Experts of a small language model: 109M parameters, 80 experts in each of 5 layers.
Below are experts of layer 5 (counted from 0) of a mixture-of-experts language model. Rows are named router (the router's row for the expert), gate (a neuron's input weights, with its number), up (a neuron's input weights, with its number), down (a neuron's output weights, with its number) and show model dimensions 0-127. Each number is 128 + 32 x the weight over its row's rms, rounded and kept within 0 to 255. Numbers have three digits each.
Before each expert's rows: "comes before" lists some tokens at least twice as common just after its tokens as in all text; "comes after" lists some tokens at least twice as common just before its tokens as in all text. This comes from a sample of Wikipedia text that the model never trained on. Tokens count by the router's weight.

# expert 45
comes before: " the", " ", " his", " a", " time", " this"
comes after: " in", ".", " In", "In", " during", " Dur"
router:144150108140205142127208050170133096101099133096143090085130123104150162187161113107083192126094109127145088128106062154139109156120126100093124096118156153187158156123156159166084182152120144138151088105094121102160152066082161135112079062148121101125102115136163122142106090122148126086100086118117062149202136086136152091125155108081038119082108130157131146093118173136159108172125
gate0:107092123132126096133096152128097184105128097146126134119206124160052150053104090172157165134070196127165091113091125102208092095157143130113049140106134104153127171082140126144125139131055085117151125124111106109130148153171140090124141149115190151130122114209128123143050159158132131130155186131131151126088133140116116119133096109162124101104188152120165118188114146133135111049202
up0:113141116078082112142107133090146144226130083142116138152153131131133142115145135114114119116099105114160159097146105161085120153137112106159244116088099206098156120126097128047105133134162140120091082120192121131136101149159079159114097135151178208122111143151139155210187158152167137146143110178148153122081116127095126137192145160150113192148104137088141103165128175094064125133113
down0:093110127156138104113140068134126141127096133214121107148100160152107130172101139154088137098152162151145134128189112113179099089098109102141096121174114187144099158143089114110135112164106167122147138133145146153142075112147082161071152138114147151130096159137084098178098083129134114096094202106186134069092113122114122126109152170115165134147079158118139117133131117098113159085123
gate1:144136102119171096116200175126123135118106135101053103108121087133102121061134124153106098115102103096118133127119162097080102104086168162082099160165114043098164114090098099129120110127142068158142131185110138136135142145091172104120099153105203144136132126158141137104155153162098158121135123129148137121098135136114084087058158139105132144124162136153129103151239123111188144132142
up1:144109135123127158126108129133130125166104146184137101112174115148087158133138167161112146167140140164117158142183182138127159212129117095150107152170170101128098128136136125123095144127112144149093109079133148103125136144106049085144105113141061104212078152140109130160130158075102119171090177129128095150139148085110137131210236139145115133125056140157090134135079170128115116168141
down1:094074159120139088147160155110148144127135141132125159137152072134182141122163168111109144146119140074163147144179169161101092109107147149148135131089093089066147112079118129140141090176119150167176177145149157145079086132160148147112110147116162084084110110114157122116036160174094204135168154145172189145095130114116106123117098060170104200155131132155156160094134169099163124175149
gate2:094103115116140108116130053132132136093132124133118079123119163117086153140132081105117117122132074138064087181108098148084119120137120173134103116162110225142179144125152095131138143145154147126168162116126116179158114150151145124126134171104125139094120119220116196142120035153114123147074083113132101110046199147129145151227077153079108144089116127131122110146136182107122122100123
up2:100119117106108137129155117117121160139119093110112104145151158124112138116138114050117102182121120111107076150041120104080151123124116102123129122124127235126160122155167124142123122077122149154120129123137097105158113133117162138157124165077193123086124071230130153114125054149125105160085142172129123127073182091119127138129089127120104096102078145137117110114094165089109196109088
down2:167110118107099126130114115117104110169100133077129127138097148165132143095158156084131149128121104139130110157067152162108121120076147180117177147176104077109081189096090191111187132076152098099109127091077134147143087121116144153130178152117123159097100128149112153194134150123110155087131155118169134163155124122161098092105169167110051165073097106174133146108116093111152121144147
gate3:154135147105103091167132182114130107096142224133159130151129141132157089108110094138166086169108091143124096168111108158106178139138138105142125137137133100133090037144101154122180137146126141117065138186135124184152105142127150140168150152148131142111111090144123100181122180127161138162206172128134097114125077081184147102074018167153099111147112100118125152163154140083136141076210
up3:137121144111129165098192179072115126126135120126140145076099172168151143119096155145151106002119121117139100104092146191103152129158177119102146134161105144126113176142099130138107120098143104102144123215161122086142120125136163132139134113125095127102206145152099070125092150100102191159127132098123134102123110130113165112169184177112116112153157176135149195220121098141185141152100
down3:115115185112116165168106180056143154017107114166177122168130130114132143066130089122124112093112130152120122120134075137082110089127126117098057105124155153095104133147137115101165097178171097128132110100134165123178115157155130132146077110052081132076168109164149124096048109133136162088139108037123115131143158134182110129114095100100122127155149139121074124166181151137142111066124
gate4:129120129123126133136107216148138192158140157103164042157158128161140139063168128108149108165131132123097112052143132083091132146143074126140187112203096081098113097157167135091145139141087156040097095185084130147120122145144105143131114156119094194120111113104137153156142121133125106119111129152091154074116119111113115116102126159126117176099108129127154162115130132122108093135130
up4:137135132126140140156071086160118152062116049051164128084192088074173135124118096092119168196088125123134132112166140141138109120173100167128110091086149156138081118111128119081104139090148125145153155121133144090139122069134142097100115173134177091180117073183119115108130092136123168073187107088168128122125090150121154105116108106128086175178166141139119118092121127158155179095149
down4:158097163113118160137128144168132120133112128167117113101155141123146164182071158127102129125140086168148151137089140105100107108096140149151123150092114158124149176130096152135130146110174105140112117167126150127079103115133065127114162144209230118059089129140160093173209109129168228149104137131056165133128156133105114082140103174155117080135105185204114164152129084124031079139144
gate5:108147124163102132126109115072132099074124160089122165154097144121152126149102112142095121027113138142111124140182141109175125145122142132090120114142121129141150119111165101139117136124101104155128154071174077081148150115081127114133167166131109161128133155090173094119140176148112063067224113195103153161138112118130129152062102119144101136148139146075117102162131128101146128200112
up5:129129135149138119165139089154106081191131217179147151169095101108097109123105138114072124168182158152144148132139149099117105120032162105145176142113153055136089196117139096126178117129146142152067114117129109097150108118146228131054147139154119097112113143143116109070133096114134079160157109175122187116076166136126089151157166105115117115129111167161138130095102146136129099148100
down5:096152127124192104110116141107100137130101085089149090094096146095134125162086144129120076130146168127160114109146107142153150143138134156081104152085099094127180078148132140088205120155163068178099060106113125165140097100170172161126149053149151124212099140093169156112114176156120150109163120076131091148126172135073134164090179109090150111125067157098141127082146062187129182186151
gate6:095119119121112147110111108095161125049139194169111115078141137123159141083105147093118156121106208091124134137159138113047128112144138082085195086100123196134128145124152152135122130150086096069101092138189098117137118180155143100138141152099125096124140128117137108083161160141119072207110149091069184179126145097164117144067000113127134106119133106112140132150088133119159134109152
up6:121131152095130145139157144174126165113096114138104111141103137131112084146091091145123132172107105098057093140122132134172191103133159132128105134168091078120148168144104153112142133105203103148182093088120095125105143139095149139160117159165122092124190140194111086090154094147147172137140120139123120119108086146069135120114179127122070159114117142127142105147177114096203104113094
down6:131150135084197070070123138163090096167138106089104057121149118146164121116097051098152107118149125089188148111137126149151098176126122128156097096137128121075143172144137106121130128127156105127161162130127180138115160145086165169131070130157173079103218155107073109109137167136132126126098122095092115102162115083130122137093052069116068160142167192103132179197154060120131156081120
gate7:132148137183116167138121151138143114119163089180167104097131102139127132134130117127095175157125157180157129099108100151174144130047105092097120101148140097126102161122136181185095152204173091110131140177173140135146128172134091106123189154149117131118048186138125126127135110168179142142107113137079098136170089093076140119093142133119074138140107116139186150116159125175074125085180
up7:129150136137118128158094146137122074138162113131161151112133066108102096126117048097112167169136152175136122114141075121207138131103112065110131101133152100134118163125080125121103133153167129102129151180127144172154127132179075120117189155174154155151036194167146108165155166153158166131094122173056155100138114097132124126073154120120094155155107096131193140127136126166081104123176
down7:160155093109118127099110110144106146134100114137202144103124110115094116107160154132178152106090125105151131156153135158140117153157120103084093138165169126157102077093089132130132180080126045167123119133067073209119087157141138148167086155102137172125163098146113121129116091113181136157118140124136176114094083157154146131056109095142116172129105111131116121126190154166158124135135
gate8:123130120160111101114145125129125158123134134126113155140072165181154149132112137122161055167101141135173144080026141102151138172160117136110183111117078111118122155114150136147157108082112109139072102179102117140092115125147136116152114115072087099114208107151120103169106126083101118109087160176173119119125120057121178133152092124110142139132100083127113148145147145081172096133081
up8:121134110101118108109113208128101175153142188093098153135120185123144115122121182173117149068130137124160162070112145107175148158132146160140132123143101144107166139104067096110116160218126179135091120144139127131138156159122092089126148102125128133127162103107115115099099111145089092145169148070114109116096141112101161165082109139108137182117162133131138119223121094125111132091121
down8:086109127136066125155175097137130107144114116165162125147063115142131131076119114134120096054106099099110108091140123136150071162124106181112158131133150161177131129134115127125168125138127066142131088136118172137134107139080079110133136149130116163155123078055116081126138106092110168147192125141137147118115107146172162184110086128143110132134127097137176180134080134181102040138189
gate9:132099107054123122111180149121132117092131187097093171156088051168091161127119117129150148139126118123134186132101159133068097147110143141115151138135120123116127121106108100101129123154131141073130139135116157095153136152000255146136122130136108167166120203123130105122172159103192100118149123136091176104097095163090093128131124100089109130088112131141121182119129122127167091186133
up9:145123132129119136123134171106171125096150150084156169141127132119127138170157082125165180129079090102128110115122098139220128146133118155166089114118105185114093110133165124143181147100149116128159146143125114121134168128116093131154166094110214128164128107112156155101184153114090108117130098196152133112147082109178139134110112133125126082146106179145156147117169121167106114115147
down9:084177141125055132134143179132136123126086128072110174201137111089122141125137157154146131192180132118101154170151060063146111121126130126129164178143108108139146113143092135095148148099095163093127077105121137100158112067134162116100110092093195109182068159191097113122164080147080167142065187135092139159096070136088084132128129092110141103112116113102097143106124175078139111132049
gate10:134134156119130143142071096166126109142086073111165115111193070165137138091097139149133111183134109150083142214088125110166122116066153078129122166087133044127106086134158109136138147111143074127103107072132130146167085132132129158144125171154112087126068127115130162124090101095100133098120113120044107122094182074052146144177093177143136130142048167105129100104143152110109119134101
up10:119128088120130099140141093074163136113159145103119127117110208122154145156084114134121145063143159124110129037138114135116128096142109151136162115138127084117159158107148151140128084104117187091168127151156159093098185098108159125092146116104123186028126154212164121158162171175149094173120128128160153122120095126157129132081202086088108108152248107104143134138136103162114150076187
down10:170108105110100134130135122112127104152186125120116140102174168137133158171115091104073041074147167172133144119097160085146135139198100129100049100098095112144131148116161158113199125195151145141141064134124159158098138105082164139135131172184219122163156174146133135127084144178144135101088103128164224098147107134157168116193125116099098063141127140080188132179147134126190145101105
gate11:130111108138128100139096121116117135129109106141153135138148117084202137134164125098141086136119157109084133088137084136151149121192134178115148139085096129126148115117155128121125118153130134124157131089112163108120160178162095176118145128147132161118174078146093132158079084139137161114136226123146147105144103045119139149055125173154135171218164073163115167143170116139142128163076
up11:112132149126127153103140130077137122083139058168140209093158140125120119166125109088110106089108134146127114098114099101129132152197134105118153164147158072132151165023107121116156114124147144036167140159108134181128179153124113117149109129154196153146129131139152094168143175116109192130096172098127114105123143147085129207042148146151136127149122055123116144111201119136152138204114
down11:170175095129139133106140156135181114105114180113109056137119127127121116234050109173165118174117110117188093149126135108134088147152129102153150126123069186096119137107145152175195128095173150137136163132093145160114094141103157069169161045160156100142147133088143116167082115099124065131148104118117133178115148142144149120122133072114171169070124136138153055125142160139074111112185
gate12:096152146113142097141130112122125197082178183146161104103103178072156151184144138061149116122160153119194132153158108146104162125134101072155086084070124170122121116115094131206132139168092103144066139121107134183124136111160202135131126081176170189160154122143136097117117100109104169149147125138117103120154092098168125111131080103112145134130106111116131128086111118136174131118140
up12:101108144136167087133144122095092140098162167161145108138128190078183143152135119068111139143132170110161154190160090144119164132118109113099073075105131165114138153123101131196128131169142100111079170123108140165197113131177159142149113051169162175133156154163153114144108119130094145199126165192114097148192106080104132130142076119137129152117112099111134136079104119109162140152135
down12:130059115128148174104133182087121122077132130163121134144168210180068111158092137158114128109164147111169130144107114143167165166124097118147116145126125142130206175111109055144130112103073134130098164117133145164146170094131192160100083100176132160185109133096143133131092153136173108152076124132100111155141129100219066127167135049102162157059141150103155145138117155091116147129129
gate13:139146138126098102143098151087124098094140151150078160105153124122144160103129162174127161154118154171106151107164101100121124147081155191126170142079121201132120129150075101116107113116114168140135128166112120109145146135053148137198146144111128204132080153089134165081180151129158117095182166190086075103134152141128106132049132127176117136103096150145170087168186128125067145199176
up13:118159132163149099109102056175140154116094123138193085123080119134097108153165149065120134145129117114145117187141141153117101130140117095123081106150127111159122111096140169148129156182161160113108142124124147153145130115177092112045097059134111086124108128121137090200142141163102182125059121107151155121149060107123148120187070128089117125131182125140139143111096122140180082117071
down13:108186118096179188099165187153103196125097089134112107177161127134177110166163120119099162102108130050115098103094144116115052122118139082092087148146168168114148116105113162088115113135137106087105164130163175196186133133163180186145022165087105073102067183136090123082133120103132128141201125152184097093131138154139099214177148110133142070149160136153086146156105144127094115109149
gate14:137152116152102136134152113123132123121166159233155137109103161127105133119116163102108171140146126175118131111170085135134111158134142114115108138130147096116104165149150118116130122108086106117138143105068137111111136113129126108119131148141093123066145132125126142115108089158109135140091089102078123112133148143161153153131177125115122145149153161120090134092071199165164100164163
up14:119102177131143143133157125155140123129077152026122089145186088109132161173140104178138043136084136081111107115080146117139149093157103171151128108115112153143154159104094169158125123122123093125084139165149112125119106125081192127142110125160180181140098117109181149161146150091142140150177164143174155152109048138094071131125133091155150105120104117143136093181207092146132166049133
down14:164107101161123136133091131144113115086098161104127148144113114107147142155118090153163140138132192057184126087090090105118098082140142120101113153137145108105140155122110100136128131173158099179084098143175160116128158131134079138127123089131152137173078134078168085103157137136079089130111217078050139155072135129128125055116112153176145143161126081157136171113170090140181099159088
gate15:149141124163156158090139097149162113107127158133125132095111109123087128109122121136098080120106022124115130206073102159174156117143081114156054095075198138123079163149145147151130115089110161090158152147096079132116177072146117112151120104107119083121105151113074151151138195172097102125067111108131091103147110056122142086180134125065104083168104164152105085128137165157137119134158
up15:141144119169136135101180131116111145083136115210121167106121142125170146188093157144096090086113100071136167104074160135125137149106136150154067076142131148137100168102112159134094105099120177099085132174096096161121135120159144168122133098116121173121128181179116123171140086121120056165094207100167149097120145084163145102125128069100132095128149087139114090177012132115092120087144
down15:093117200115158147114099129074135141081093114153119091175125193146125109059118081126114159085097109138155126117119077173189141111122135110111069103141148118142099131165099104098098104112129142144104149089136161145188162062126166118136125175146090069177162102118140122124150174156124093153160186100156167094137102097154110114180145096169140130155104179097104115138131095169169170159091
gate16:130121105135157159135086123170121150161139157106118177099145108129132139125147047117184124138141136145142158076158158113162129142122108093163137148196122118128118092151098096141055102142117205131071083111125114180116169106108086119141116157143075069137057118125197105137174102128157124112168132127146210154147123154103149142087087124166131138127100139118149142075174116115095138110114
up16:110154115110068135081122161108135137118130111139127106107139097116165152194146136119092158141124135092076128110155093120123141112135177152126133157097153071134132172123085112139181159129077131113133123166111109064141103112065187140099120122121156237081128145064108184086150090112122083084104139111072091165093136109106080079068149066109129059183140114106165169183130151130136128124145
down16:111134141098140126174163162155131178129126128086136105117145106149146098183134144154069096127083134189127131112132132148152142091107126160141133131198107098144093137080193101069154179188176100106142123147098113114148072109096092138158089119113120119125101160046099132161108098086200183164144108137149151095124155118120168182168081106134174133141138115116108133053171104128143137122147
gate17:154127113132107076124115163156116139065148091133150097150154132139137149150128106184177147155114076119143170127142131144134165110103103061200059142108085127101147089177111120086134143084143134213119118134110124072161112118160090105152146107141138141106103093150181162137170161174073119123186134203134086148166102084140154111161141128162101172128129163117136173138137133128187127128159
up17:159131123122123107132118165146120170056132056111140108147127114132151129151158121167133143127147048134150144147091115121119177138123046115183084162101122146099125075145123113068107156074172136166070117173121129109178137103127065121126125082161095126101115133141147187135135132139107140145156105167103098135134118048160134104187161124175123185150137148103130196114111147106159148088086
down17:093094178097078179064165126165099168101135127125141099074167129171154151182127085140171131117152124169077101182191076179129129195079131125164125133096109140125105146156140148126098081159136130115145136116074073126185165083078121198184134125120145126164080171135152133078159109162105112146162162041118125085092140150117182140085180104138140180097077150120093146172130059180094089129135
gate18:143097114065139098148164113164091109128123156176085154123118126115121051123122119108139161087116150147107151133161156089136120178136084155142121161106089140146121149100012156211128112155171127113161149173140110150116128118131105154158120124137104154110161167176150081108099108154146125191110149105113124122108092151124095161100126102133105101144147114167104128126104121106200123098135
up18:146104144110165108155131131122116153144108172164104123120173169133119092117082126139112111109140135156170134171189117107185122142118104137095130171097088158111117151163057105152102125150105080128182146098151127074148110075097142171173118144143153123089094145138109128084111059109153126156125180140106145100096104166175104123094067147119109161119156145146128168152136166168169058121150
down18:111113160145120056079166155137243098203131109147134140147155148111101110129159119129120117103100162143168129255114135075140159154088083111137141105065124068214159151059132096103117116132174145122172151096140101153157183091140163151151128117104153150162152093060100161091151113114162098144103089123091167122151152142171097195149104087129094128137131108135121078158146150058136161114102
gate19:150125111139126022119110116150120136135094125123160124157152185140157182203150149119113120117115121100098136097149148136064123137115137170098110163194143093115188093158147151120127146102140172119148115051096177088154149176127183170204187101083137127140156171104156108135131117094108109102143108197120101122145167164156146164155094142179127104081118157136118113140122140113167135144151
up19:123120131158152091129170186142135123150094094171104119148138201138159128142159158084117113174118111091157106101111124048114165158142116126113136151138161122139202133133123143118105119097203147133142103119124126096184123146143151163180116100082117118155095113086193132121128072137125107145146108136143097115175112078138120144120112088149097087119082131131112166129104132149185145165069
down19:118122140106164142105100115080067099083188105134093147173166089114065084141098156111119121090161181187139098176156105115135144089164101125104149115136130056136122124182109168139149138160148073168118141109123121153083115168167063150092154179123196133197158107088143054112087199091132130081112084115112129101161152108149053153116114134118088105107128163110158133112096049093101095193119
gate20:150135126120118103127104175149151175114158087151160097087086080170135129108151172147145056128103143143128127165116093117139062135072177121126215125174152162123124105150189124134095131123157162127157137171100138060154133101198165074123137106119100109131166097100146095148146129182079121135143117179151116134111076137115103110086124129121152140162122114138095123129195146148098168047088
up20:124136102100110119164152150092138114119083128153162148118157196132188085111137136144164125106100134102179109082119140126179118127127145156106118133182116121118129187161156138102123113200171149148222125115112154149138112132149127116132114118102104187137191133132129135132139151158145036080131114146131046131132108110127122106105137102153089122141091166138121131185161192163183107084087
down20:095119189097130170148187167154141160125125128138133088136057088075099091177119107127189133182151116147091179174108118164136123164106154095083136069136088117105117143093126115124148122066197102161142093064127079135106129109132105111085140105144136130135132180167086131103089083107148122140128165082116104153145081083149157141164109108121123116082134130154144086074111181098111087188171
gate21:143128140198165087109185149130123168160127148158115118079083084167117126138156189149157124139131050114116093111106071174129163131100104086093149140112130159133098167124112154082107129134174121120175132158132125100147126137043134158138107100112008102144113114041141127145134090093111065136097145087142093130140154127093126122120131161122149124121124209099126106110084142157167148119134
up21:118098122144108104160134153126084115064134124092195165097144183121138169136135138178136124170113152118150102122154114168152108162065123135120112115202130155145122098125146132140106125086135096162121171188155156102112126099098116170124176103097121123164173122091154121085146095136149106084087071096137078142125163154117178150073162117142143104119124141138136149127066131152196167148146
down21:155104138092175123149143133064104128180057096133121131084179156154085170125127141110097105143185121069147103141134128113148142139181087076182095096161168168124119134152122120104136158147105175149128131079103177165116102168097120118061130162110121089134212092051136187097143125106116103130164176136154143165083113103169143134085109108101074143118127185116121067138140166121136124135110
gate22:120130112107084079143056139095118114062141105145113147097117208119135122153135106155130188119124160108108172151214092131107106137155136153142078160146123144133222120140129112148124146100069158090128144084117136098120168107095045116076122123140136136114135113121132164094082189133120091092162121162172119160127118147166142103134133145132126085110156112159171073143138113135118145117135
up22:127132122066133131171138105151140121129098185139164129132177134103131107133112114168105172135163177106079125059156210135162105107130121127110137110148133072111118107133071145105118140114163092151144154196194126188078110142146152080133101114116153170176197181103115152125136164153144121123115151066114125139147109136183061150112104094157129121133125101158123141146160143160120106213170
down22:121146093204101240177099108191148086078082128157110143120125108172061078111090138129150095124121134091177103168115155135163149140122149155148081134146126112157181158185173118068125118153121052127107141089117111131121137106115126138141135081195168180116108099076142113134083158098164139135055113100088125134136096115110144162135134099139104114158100114115080083101168148139149164103131
gate23:136142124101150128118141135129140136101118143109135141143111150158172133141174101144120083072131095133129142161156125126103066117147118094138152134094119118128120130105134123076109135180070139137142089123120138178072080161149095114080138052079113093114079096086134118129121092113115145085134103095162153165108109112134103212073084153126159159149146140119109148134071115061166146159092
up23:108126141135175107134179160090106127219113117200176133119093136079096137117189153119034128131182121134074093075064148112138176121246130139162074137118103103106098105116089138124146120104090142153034110120142102093102121129208088160111107148176090151128141126129119155084139083124112056184108103109130099085093124169084065134135151111105117152126134084144154098125072130201079129100079
down23:153093151152104102125126118102172125143165121109156140154127157149153099132192104177159107147170194110111114149151087092114088139138144135119105104141112159125140193095190129148146143123114131148086189141151124068175147090178098173139124126163075090130107086115082093111138126105148147094171125145083099065141124126151155136115127100129122115127175161110067142092119098122157114072132
gate24:120128125115125095122137095073080119150187135106156162123109140131180138120112142161138081127128088170074111190176116100179146190135103150067130116136133183153088151216166140152152145124142155171077122168205133133180147092094213100140162154142157132174083092064123125129135127104122116196162116172095118101099168113120113130141103168166062173145121124154129117101159112129180151125104
up24:102125111091120168091106147185169134129072110058148113123115079120135107149142103092147181191129173051164140073107143147095096066114161057162138126155121044123163117052067122164153119114123130109160144099045141135081139153132092158162110091108126119102169149157159130116151127144117163123106135020166136138158086146136111102074167118131173104154170124090143176135138120114085096143158
down24:174144102147108129135052182175160093173147134116106172155161163093098122155122123119116163150091159199124122125100125149150112186117128134139153114088135200080162141146165175131187125106220167180122096124182156135131099120126098142135135145111119182143132107161145178111134111141092122108064149094149148155137098114126154157139181104135134094128145112147164086172141163136125097124138
gate25:120117127101120136103109189086171109122153173161100123127163190155179134126154206125163140121113130167121094091108083157130097079115144169113181113204138097107171136149129086085125129147122077115138133089066145093086134156095196129121149084120125164072175151078142181123147111122105209131096144081143121104141040135079102110166135087109120135117164109124128172153154120146070148098174
up25:165106143156153140145133078174051108121123137110164124153079124103116088115128080108098158137140163092157155149173204119121171175132117101144129152043098145127104123088105127151097137117139173179090089179174119159171115151101088123113103193141166122138065147129139113167129166144174049173139149167091132151144139118139172136137162165155127108130114143125137080135070116124162116134100
down25:155168131174111132111103124144092127114084134141120115154077140185178108084186129098155122089125171112164131156135110165160143133143168115113124148113117148119104108075128142085128144124091165183089152112095136141131078152086159130104175155192102124128131127136120222195149159213142112171113184125080162107161138153105140097094171213113178132093157173121085065121061094150137117168147
gate26:132140133117094111093116108116154122158130109134127209138164083168117126100129149126174124114166171156037119092062121158140136079184119163125125160180089019146175132171075133086145162104108193082137170119123117144118111204122093133052170130118137160129131135138136121127117106122150129170088173177126114160111150182136191089103131177120129118122072142090146168144181118085077115145154
up26:112153107104154116084119133123116163172116140135079170100099114120107129157128126072120150117192201126132130194120116163088114064103102156143130146094140137120151126097171090142125126165157167140115119094121115151068077143150134148067105128100079081139146157144063094074156149163137243160158172129132106129128158100120157111134121111110146100084111121132189156088117103074107109148126
down26:142183088128132099072095144147136096165118132160109155158145092105155130086158155175127182158120111156091116096120156107140118136075161139104118146175137151131130125162129113088151177165126132091183122132183159120097103127104087129102126156100111129120078093133147117098155097086099168114105161135099109103141130141128083109069064175102180131086102120151110106119186107055091130146135
gate27:130150138131134128129129135121105069092125070107136139152156142097075189104108159097111044135152147089163116173205103122162106122114139136157191110082133130121113094145126124112114126173088102126131074169128128072148097167093089126136135116136068128136135118130099110154083116123129139147126194104144112172111099120143157101060082133149148140180098120120095072076124097116173125111155
up27:113125126113137059129160108112125154138109140183128150131128130163139119097126092098192126113113141122106156070086144156051129096113133115099067106120121101142139175080129176165135125111219159178120163142087108141120175121137220140123159099078157098140144147086139096179167134119149159089104137120115160104129121133107118133138083140102124115095114129118129185139100114120082121115157
down27:090094103140186163153154129155147142152128148145149174155127096188128166124154128117120134126116110199103155114148116099181098099115147130136146122099032184086168173144124126114116131104112140065137031164119134126102126050171116153133108112144116220131116150123123133156161103124149063127188141148124193184163105103129092173113163107124149129123096107085128177102116075134168144168178
gate28:111099132104135133144153173164082146089103145098134159101128065157162157139128143037108157106132164134109092110072116155101121099117076105120146097157134142099147162125146106142123131099120158138106144119117135184129111139157160159167097137108175115166163146105161149137106122120157123176128097118106132169104139067142132144121194163145133148166127148090161110117096081150156178047088
up28:144159138144110119125116026070186104175138126155132116156135163100113122078155117196147127160130074126169132176193128123137112171117150148104151151108089108139115066145065145132126126152132087100087096185104124081112103086080097091115152126137097131156081129149090097133151090139092126107082137138161120064123068184106130133145097104108116110093115115119127157151163158097114116239162
down28:132088078063118157168115069185129122157098129143065126113095108131107134136088090160083148152164090123181108148130157107065192196146115138104031117147133145162121166102102202118169138159160154136124127123151132117083109129104084117143114124104154117137136135092102091108159159107150114120108098143174070108161141215173125134126144141109091119108124091206118163145129092108119064133159
gate29:137162135098141147111093161128114159143097196158151151112170173133111148188098094164138066108106126180145123085068113144124157174123097126129084141191098080123128084099053145176111171130136194113099104103142156101104077135127122154120123137087124118114085180138128155160179057133109152087055148156119102124082109126082145162141089108081143150078131119151128151108062082113105103103128
up29:132122100122158157133125119107100124115120107112136213109117141100109111097101101155067202077173174159058125206082137119134085152139157162120151145153118111102154127100100159097128117125159144131069157118141135140136165139172137162161153106112174072088110171130160095128151191136148125120138165226122110130128137199073147123192073133120123079117180072169113144127164160099066131162083
down29:124178159177122142099050073098075082105173146162071155144105154109110162086137163137097108062151095148138108058174164166193120117085115155152047128155122086121118142134100067075086139088086116130126169148147128160096122118139088121152119139151141084056114184184109099149120104124119131129126141125152119082119107129078120104110082154119086113135202191156074146135145108144179090142107
gate30:104113126124126110131129119164116151093167126099068169163090081155113105186114153137171106131165179166124182110091133090097122095077142129106144121119095066130174112132148120123156090158071179133102146142093090159184102145110115118145107142176094137140130138173149174122166118180085121139140150048120125124102134127157138155131146102107086126196144158146183129120089128105156173144145
up30:145130153134107114099098161094147104158108114202214095072135141146117146086155146102104125145112128095112112153197172151168106127142116113126161140095159148133120150126118119159121163139164130108077136112148149072080143113139142113075156103113143158083115132118112145109105165106181118133168120138122100115159084153118049097148092148156140133147097122137095125162169103149088070063065
down30:159181110100152112200171137144127098111140096134078157077099162116109120101108105180158089167132100120164099157102150097162128116147132134193133089098121146143117106108079130114161118065114079151111144141125180125137151103100153047117152125144101141160096117227141117142107097117116148137119157108111087126138187114146182123151112111148125172101189101177156106147139106137119151163144
gate31:156133176117132131125102152137127066132120147144144104163114147123105156148202156112153149078086157185086143110146105072112124074130089103102114101171110149165147182113068117203129165161151108159167086176166147149134184111162179129144131100104135121097136169078208145009062167178092082167093079083090127131145064102066096084170142123124062173140141148157133108129199102068109140119056
up31:136110086152126149129148122109126204100125104143126171095140130147193059150106087127078092173169078084154135140143133174139134187142163179152151145098164130115105082169145134088111101155133114097152139111095125092130053156129093150096082128158104109147077106211065114255194124097149182109190178146131148108104113090149150157106085133122184098110137148144137168124098139186131117127196
down31:136123123114177148123148128179125192133113169162149134115107177195166153118163155157103146150114185085118129174144127150109154157092148122152172159116113068135072115151123133143120089120055125098125188079115145127120115142157152136145104109121116090140178114096096121158105164137065135048125159145180096128121100158123159219123111157080140131067108145122091120163183128077096152147207
gate32:146143142133135103116113039123095146139110124084146134117153101148100060079122123159165060147175094103074136168103129091141078150170154087152134138097154113145132129116136131072117118113142191133146096077097159112187106127100080081156134143153198123112124126174140138136108153128155124147122131143132145161074098130135108119052083089097150167144116145134083102143132104113124110112146
up32:156147128123143139112141101091116126084115127123151128108164149131132102082103135133174040154144126087106114152041118153119122199174148087136086118116150106152205168113127158091046099145151128131161071063143152090198125140086083120153114137134111106144133106161125141158105146135195151135134104152132138154107094166117143158112064088116136145122132118140092047098078144100097134119105
down32:136163220125093116119088181135162164118105141098132081101081098111146169137118152035107158144095142098129154052114106146201123130115156113111162092094143168126140141139120130118103126172101099069106123127156175079099066119119160045135130133108134098134080114101121144150135097075146151128153180098132134149139148123169119122192124073180097099146092078135128129207073182137128157156161
gate33:121138149144113118119072128135084133163138118097113109157151104134156158185151069189115125103082122125137125125083130128124150142078119169151093079192117170130113106092096131165187143091070219136194156107109102208148200102112131131130107145142026220137138133072122196132067103130075105157137078100144116141177114173101107149182113145127133117166132120084152185168135093124182144183100
up33:147119141147148151155163114134124106081141110184123127109080126086127094170150145095150107129140047107120140083127120108076099086025094134190105114098108187120150095139102130155081122123145111185064133189190119154098071091107164150123099083117098140116109052103185139059154098119094143135114090096145133146113107095162091121122173122088170105119145166119097150097131097113098135115119
down33:120172135112118089158163125096076125107121168127103115153090107161052068143168149103172103110144113174136137174098177139159129116122123054134109100157122131065091094135065164109157166104108111149137068160145112099133138124168164088142136144155157074054150100107111178143139124189148114107046140094082094096151120079146127112087091102139079127105112135157140139126111154083182094082116
gate34:143130154136144164134106114133122127092150156071128071103159189128097128136110158131144185103070159179082113128206150086123101112124098115100127142134137196135130082160071134168108154161156081130135113074086159108184111100110067109125134166127181097111083102117169078122113128129151208186136106165143130121135103158113106114094084125162106157139093133129126117160121078150107149125180
up34:107142111104143097121125152122144146131122115138160161135129056155144145083144135076090048118184167049114128089030139114107139138072137141118144101105136088121156188103153128073165127162126099182075132113145144141111129158158202117089154110151094101157207127152113208101104153124102066142093114083101115109138136064144088145174162104128146118148122164121134144107166156105116093158108
down34:187149136122089154133093185129131124163111121132086080143123150110163110109124101135160041134106128088144096141146140067119122148091081117095165147139169156156149137168156116139125126100146143154128157125108129147142113151121120089138107164142177120107112111098161152148103115179136113072148131150132151133139105110176133165089136102039112118119151093097109155147123145078082081162140
gate35:138123126080073120122132203122137138107093145140137097154084074139112185105124181127114115134095148134080120126143127102108094114145152104136129164105121086137174150131105145150152138116100168148107075135138126111178147118145148144127145154124140131181140157088181153092074095101166116139132129241108157135132166172142102151087122159173163159184104077134126136149131157091158171106146
up35:093122124196157137119105083151139121066137141203108095094129180123121098128141099099136119147163074169139139168080138142117130115077157131110102102093113177102087158106142094123105134145108122076123144163162156155143131138105063098090111090050098074090132145157138128161160112135147141173070109067156136107054173100106131125218101106096087179112134169090123181099174120155106060101120
down35:128136105094204082088091158167094187079107073127134107137111110099155141174124081153127121124182114162163126122120129129129124141108134106133135092066130140147160152175116100101145153115136168140124167122143115162104115119158091161156147094089132086120158148163137126164163055082053107027160077121112132122033118105152099116089165116054144140144093151142129178180093122125147098098154